From a checkpoint of a small mixture-of-experts model trained on Wikipedia: 494M tokens.
Below are experts of layer 3 (counted from 0) of a mixture-of-experts language model. Rows are named router (the router's row for the expert), up (a neuron's input weights, with its number) and show model dimensions 0-95. Each number is 128 + 24 x the weight over its row's rms, rounded and kept within 0 to 255. Numbers have three digits each.
After each expert's rows: a language model's description of what the expert responds to; "gets" lists some tokens that make up at least twice as much of what it gets as of all text. This comes from a sample of Wikipedia text that the model never trained on. Tokens count by the router's weight.

# expert 14
router:141147125139147116154128122085132131149152123121116086098124116186121128086151120094135082135139145117154125181159128113137149131102120162106092155170163087070122135134135181138180136117124086144101106129104154126108116134128135099123091100148122141133103164145100117152162112129136127120
up14:116149143105193085155135108152134124144172105145117150092149136112117128094094116146120101125137142120144123149180110132187109145135144098143089092160170106131136137094122113124146115126137101106166135119141131109081160104128144163125123138110080126146071129123158144126114119142092151109
up15:131107115120119140163159159112073112102165150127125118125105149107142131119147135138106082163168080122165138134110148117130092133156113136155140105111108119164123124135114182100151141122098127141098128076104125137137137128110156090094170167100130118152126138123116144140159066134095169133
up16:095081139144129130123144183132147127173184141136090074148112133120136150114157132101142115147129126101122122173121127126089097128145121083132113125133165096155124112166133130145138122139153147081105105129133149137104099094135113101193134130138126103097149103141113068143140142131140144153
up17:097107116148150098135133134104119146161137149134148107120150165108108142076147104142156100136128161124133129131148132138142088129185126121073130130156106096109120124144108140138122128126091130125132101146095174136150152124122143144105143153185109170128071130120097134148148065138099079113
up18:119141141152102139111135080130074139101132102118146151125131140142099144070151088085128143162117166173096171160097129116135134096096127130065138142120140128158145125122118143147103120115093116153099184135138113121123145114130131127174114112144125170148126117129122121146157097143154176124
up19:132174148118130147077077136138106131137110153141102112133176094132137130106139142115159120121124133167145118146148106097135082119126126155090151073148115182090155132119128134120115084104135149143129087167126157124130132112139128111132143167160108106158121155166138089139137120066122117126
up20:084160125159116114127127127120141110122107088142118104111158130055177123094108131152151176143137119144138130149129113143112103147106121129130131117159158117116163116128142121104146127113092091126077186130133122135108123156135146140110160162177165155110143121100149141074115147088121131104
up21:157146138127115124072174116107107137113105116069154109130144121100148089123141122140106155158120115124140117152124147125143167145167129188084160146101104175106103085122130125162126162127138120116138141101084165139112111158128129124096118148152167121152113112160117142123129099091162115120
up22:108098108124146126122149143109137112114137139143110131102110125111149125162135108142100184103172126104143117143111112068103186131120163097130128146126091152130106161147104143136142131118111139132130123083148145113137095099112204098142127123169085185114104131141124132159135123106147090145
up23:107158146159129131112135123124109139130112117107178155108098118121153124146059136128128117092147113126121098161172128127121132108107065145113087129160134148094132083156104141126186142170127122114090123121178123123111113119139133116147149151174125136105156114172133107135088113160108131121
up24:153147113125153105120118124143122121121145123106101130109147151119119124116070136153136141108163083125163124096118121106133128112116163113174111121126179106110161126153157093095144102150127127150137134170180149123086125196129159104140141129112118130132104151131106122109103115096100102198
up25:098108135104152176096136108145111150193168148134126115098146159135123117078089085097150102102154129119122119156119127109134108170147110116127100124174120146092116136113118110154133106135149155120113121134136149143169119106119120057148106122144147148156099126154109125149130092132174125152
Description: Possessives and word starts. Possessive 's after team or person names, plus articles and single-letter word beginnings like f, j, t, e.g. Garnett's, a, the.
gets: "'s", " m", " f", " his", " b", " w"

# expert 28
router:150127103123166121094113121093123098155110184159135090103115155160102090101103167129121088107091133159161127125118131087153174124128133143104143155142121068089127148133149112179128104142137141106112116120118153151130132128147122162146134117101096111106162141119103089163129133107130125159
up9:153156108121128171141119120099124095100115133161116134143114109117138125125152130083162124094119102132135109164148155165169122110127110101103107130084113069147154087166083121165129125127097172122132176142132096139137124105116119134134161110145080137164149109152154133111114109121107179129
up10:124097142141102131167114124108131126105120148137118128125132066138149120117122116126109196156088086143138133157105112147151108094138124184117125124151128140090152151133085131165142106113078145152131123119127186154163118093124129153181128151122088156137102136120109157126120138084119125115
up11:120107118142122152123178095159108053116127150129133140114136094138091095125124137097141076119096150095158090087140165136142119122115124160124154106143117134083159125125118120130171148154150107147160128135114150129123123147118147077153119136134109151140113078140149097120125158184140152131
up12:134116094099190129118112155087144100157159163132112130134126137179128148097126094144156097110124133154157137120117140142146149095151114108093131124132111108105154134153130111107143143095058097141130165143125095133080117151109116139139131130086127142167145111117173080130112155140108143151
up13:122162143094150128093116090135103109172132125149128126115143159132136112139168186142150120130116140149143125108091143120122144092180128126144135121119141116128167104096173127115076099095127134116167113115078127148142192108138108095120099100122148165122119164139104120134132107085111144151
up14:133116106107163090078087124118113103122168121100152116102111127160120169106132161156069126119112164112121103159114087092096131178120157119114123133114145134168152121122138147142131113118108131129069159143111116107120139136131174129137144148099168101140134169187131144134129117139127147133
up15:137127116128172120126135084123161102128137124110095164119123141122142088103104171137098103105088151110157130105135103123113119144137168138086165139144122150124105094147141151146106110100180149159140108161120144151122086152153131137133150144158156128108165091091092112159159087113133128089
up16:129147122140130137162134148142146135120130172146115140173100114165111170077146174107114148164110150136164098124154102165096097124137127130141154116132105082102112120108109114132110117139139132143132108116054163145103122113150133122107114123163109086178101166142091135118121128120154134091
up17:123137097159143136138123096103144159137120146190116081108121149126120150119130087184102177112126141134109159071133149125152113113121146119115074127177151086134140105123138153078139141158123155137141141125101109143106137131126132138086141068124105116137129118174119133121155143119106148120
up18:131107120098121126129098120128123112137143116152103130137148075138072132080168144127171138149103124146140148105103157117129121150089127130122102066155139163098141077138153147112161097174151149153166134137122138137113123126119118128087139167171123096130150099135076149155136135130154139128
up19:149165107104151129075165094135095124142150127097117118131123115106169106158129165127120125162086122088152127093109098141101085119104150152144128134134167151123154119150131107130131158118144149119122151101162105170160106143104066125140121120124120118151121159099119171168117103122149112169
up20:133131092156125121052165107110103112116095121116189164124146132135080133143157113118149132119142146134101155122141110132124092127110135153143169151146085099091170127127126138128130148125097080082143168072137116170130125169118133151124116141140170129106128138141130104119119153118119119132
Description: Word-ending suffixes. Ending pieces of verbs and nouns, chiefly -ing, -ings, -es, as in stow-ing, fold-ing, cloth-ing, g-ett-ing.
gets: "ing", "es", "ings", "s", "ick", "all"

# expert 6
router:098146110144117115116103106098105117201161118137130113145098142158118096111111163103159130100099131090131125114135102122131107127110095136111094096164138100095140124142150162100166131132125137128155178119108145131145094132134147097141131124113147140183154115178102080186116112131134123127
up9:099143101165114122136150156156137176140142122097091101117120095100098117127116107172166127123106146109137128155156131102084115112110096125130147097146112071158172143150099146119132138140136128126090119131113167155127087106108146174085140174144123086156136142129120126156170127111130138135
up10:081088108146122116118132062093157141126122138108105146143158131199109131116165165072092156112135151123135122129091133132146104138123117122174151145158104147131155116127119115154124127126124167135141119101133167133095129116161114109114139141135118099131143095155138108173093102123171111104
up11:090147120164116138122132132096092116121113100107090118169090115155102161151149086140163087125128142132159105116100119124120132101121113155122122134135153075160122116132135108130139124160107138126179110125148164120148082127145147150139151179149115100074089160145175128099152125154124124123
up12:105106082092130117121139122092132133127127153123143125136069136145159154115131138113165099166135124101165173143093114195123095169120158131146098134140125128140096160095133117114192127130102145100120159127095108140131128144091129109108132096133119112184166121161130128102133127140123144113
up13:149155096152133122091120124162091162095124157089125112152149146147110107144111123072129087143153134112126111139158106132105170161146096138118104109166121165103126140123129165125096170158098161118115153116143135139108109105129155167144126129127096166136134136122136144113114129110117100048
up14:133141123142135133129084104118118148126106147108156124132114083158115170121110108136140152135090182154096134151098110140123119104092179110119100139134098104087145125168144152146120160104126097149124154141132200126166133153112122110106116087135121133162114148094147154114093114116133155082
up15:098083145147127117105067116125145107157132130121102145150099144132090097172113081090133172107108129121147142114157116124108111124141156138124126141132121109128147125109142177146122175107149142109144172110078139129145127152164133127156099126132157144151130121110106109213122135114102112131
up16:117115131130118136112123125131097124083132107126124131109096130147104102177163108123105168110129169102144133158134095154091115143085119125104130163147122137140191157182155109110136159113090116098130136105127119128104131185129165145122094124133108150127129075103145124152086124160138161150
up17:158109063142149137135097151090125112133114150178156138112117136124133137172119110142142129083166115114119166106128118113175153107178178099121134144141127122122094144138152148149140067121118065124154129104136105117160108157129149125084117120116103130144101112100136147129134153134103142109
up18:121122126113159107131181146076120119136157107102161157120135098137150154089118125135164100113099136100112149157104141090135097114124137155121140111155160110123111147141110108134154117083159130140125092165074120128145150122172124146171117121152157092131092133199125093121121123140122139106
up19:157126104141139122156133135117098124078150131100079109138063112131146156104070085138103131108140133146143122145153064145123108104132135138156126110143109140140109112111183123135125116129109136148125106147133157123156148144119139128127087125148145149154114159198109152160139182124120122112
up20:089108120112106131178151132119153091127122147157087104156140148191164147124147134123126132135111148129130141142169121118150128094117158150139129125091092103140139142156093117118119130160134168116182159097126152120155134149112079090113098096115092132158105135124089108105159088149117132122
Description: Institution name words. Capitalized words inside proper names of awards, leagues, wars, parties and universities, such as Award, League, Cup, National, United.
gets: " of", " League", " National", " World", " War", " United"

# expert 23
router:159180092163120090116116097110157069138114123129143161127111124121111112086105160125102100121127116097165152148126104073093139132134161168159111136158131103096150125132141121137114137137093099107140135087119129083139126110188113131108076142128135134152150134103105107137131134109155122137
up9:103113137154131099132168108111103108129124152166208119078114147131105155118103136134144090122161109124107090094113120121081156117114136162139124096154156146103170135117141100145102143136139160115134124084125097119144124116163134110079133108174118105155125134128148161161127140129098133150
up10:155126136145135130092164100155156123135130131134093147122109102110124097048118119146092158149153154168138116115113131145093124143112079121144127142127152099131130168140127124101115136110160113125152125165061119123140160101132178142085137133119148133102130143164121116141145074127093121153
up11:125093103124145115109127121189135088113124173167131115138113150128112127126118126141114114163154133131110157157134135092140096112112152184134132142197132120095106129133097141119076165163125137110133139082140121142125120106148104102090122144151194088148167113127113143124108109118125148146
up12:134138130136166121099123109116121112096138120154139113103133150136121153130103128154100141112146164141123139139094127119156182107056135120139127123169135091074114150122156134101089120125123112137127188132115118127098127139117184141094131116151117152124128089077151124109112174136139176167
up13:133114156154108125177121172058119127138106182133119133155118128158123124135126128121150104120103132160092113157119110132119135083126131096137138128136111100091154128135115151129161105138162160128127167130118095121190092086095103133081169108131129159075137106125130140121135137160142133128
up14:150164110122105068184105098139114125116141110104154138135121121152095104138113133118145139137145096078117154145093143137121137144085114173121119124166156120117119145122095130155157160176178152148149096149123159104133097124130138074137125098109141169141133133110110138158091095143120119127
up15:130136085154108151140089102142127112096151151097114147172154132118136103141137101102107142124124127140180099115124139126171142087163137156139090126139127104133134126170151127136081167134126101100149146100124142092124141078130133125136107111190108171099114093097144122110113099142146137169
up16:119108132135112127106159140108156102098116122153168132109113094186087103101125138098114123145120125092161091143097092155111129121158120141137119124129094164121111095081093146179167154142175094117133164091143144090143107159108136122136146162116109129148124148131120106145150155137135168131
up17:058083182118162118101127149098103125173117138119119134126102151166132089083170142128125130112161160133151139118125084151131121116105154122145078149105090118144159157131147119099127128141119157112111176133122101149125137167150105107118107133147144129132168096132149098099121131135110144137
up18:124177113111159095079114098124119091158127110164111134117119126095190097109140158122105146134128157131108176175112160088119125152126147140107078134135103131120085124093123138079122122168126109137147112146131139106112136157150143135128092146152125129099114151161116176133111134119112142163
up19:162193107109154104104134107155140150147103164087122130122104115138135134165110091136096116131118166151126105138104110122138118165127140100101139155149105123184164087131068137101120110105143122121144117131101153101143125118157121091149111131128116159100136163118117146100172129173145152144
up20:114173125157136132131129145137154146085084125120128123151125081148124117105130155148113095121158109151124115144121079125120116185154130149146151120125121097156134139183129134166071093101096132114153144065133106142144171138109132137141154154089137149104091159117125128116098120132128121089
Description: Dates, units, Asian scripts. Month names, hours, days, million, and byte pieces of Japanese, Thai or Kannada script, plus day numbers and coordinate digits.
gets: "%", ")", " –", " September", " de", "00"

# expert 4
router:117162155138178118169094100128164135160141134136133115132076141106114133141139146131127131125107122129171131135125109116129145147111158171124125123133100135081152121151118132145130088113101098148125129095139180118138107062130116112130105125142141142138150162107073113128185133091176085139
up10:170156101139132124126134115171118128084060140112118130152137097098124135144099144095164149150100126118150124154098111115122114111115125121139189078162094142091156110154159134149127117116144088120143153128153124148173105103164156158129155118116116107135127120098100121164144095109108123153
up11:168141145142137142145115126095142135170116136109099159138148154127099134120180174106158114095088150165147138126143154143073115125112121118115133126134122142128140133146143158135123121133134093169121130095097058158098117100114144111141091128138149102131122135114106176130085107085129175099
up12:080126131148175097172159127103118086118143090111125074121099110090133131123116192158079173137137154139150153107139098156149097164145132133097120112137140107146138148133107117147110142123138073154160133136093118138148120189124114117123131129140156128125118114101123126166115132123146118118
up13:119099108115146084159121132162128137142121113132149128125087140184130122140132070129123159126099110104114129167093110131124175179130107152113094100095107117151209091111116101103130147142134110141137109124146130110126146127118159126154129139139125068154167116156135156159119123146140145129
up14:107115151169162141118123102117105058148111133162137140134139138103122158165097197150117147080130126138152125135117084163144144114130157104138142102139145125093092102148137150119127153078123135159120197129110102103118124101128124135113154145127097117151101096110133134143144120159106148133
up15:088146159129159145145118150149105155101149197152120110091134127151145124113120139083074162107100130158089092122148138125160106149130086163106125122164127084131134107128125137124153098109090172114126170118110142152106156083120127133130097137110133123149120164141108119140125139114100151148
up16:074155138102159110106100147098142171118144157122122107137124160115122102115150100142101144112155149174168131157117087124145110135120089131121104134154148105098078131140146133104169110111143121149128126100165095141096153103115141146147095094129163153130161099114109130146122114158185153116
up17:142122154102149116119116130122121146141113091123147183136110136148103174063127119099122134131149157124115139171119130163128160129106149091121147127155082146127138159141154176160143106134142149116186139123124139119104095101113110094111128097107071117115109116097124135098157116104113177141
up18:104122122178121111097122147123111130153108144121181106145134136103144106113083163095095132102122106139151133138166088139149124138140152135093128114121115139135134113131135167158116161111142151217110133104141111117124122123150125157129146140120128134162119064092136113126168140073092104131
up19:108135083120133094114122132116145144142104122153147164089110123078157098103124132146125104165134144142137176152111119133158125090139156142168085132140105149166126155182118131103149103123131087125140188117136160149101116154136114129109121118114123099130141143122084086104166116135118173106
up20:089126113126140129119146130099136135082113139156151109200103101149128120112116142158139137108099094155159106131149159088144153142119126150120155127168145101131174133116122109123121098117141183096120085133092137128156121126044112145153122097156117139157123104135112142139138133136154097142
up21:141120123092184137126130131082113144155139146175129096123111142101149141158132129129153081142106172140163148148143112092116133144117106079120107092135123143100142131124132143112137103092148138135161113146103130140126121074143135073130129135080101107159181151128141148131157105117137097174
Description: Table row openers. Pipe characters starting a new table row after a line break in sports and results tables, plus capitalized name starts like Mer, Sen.
gets: "|", "==", " St", "===", " |\n", " Cl"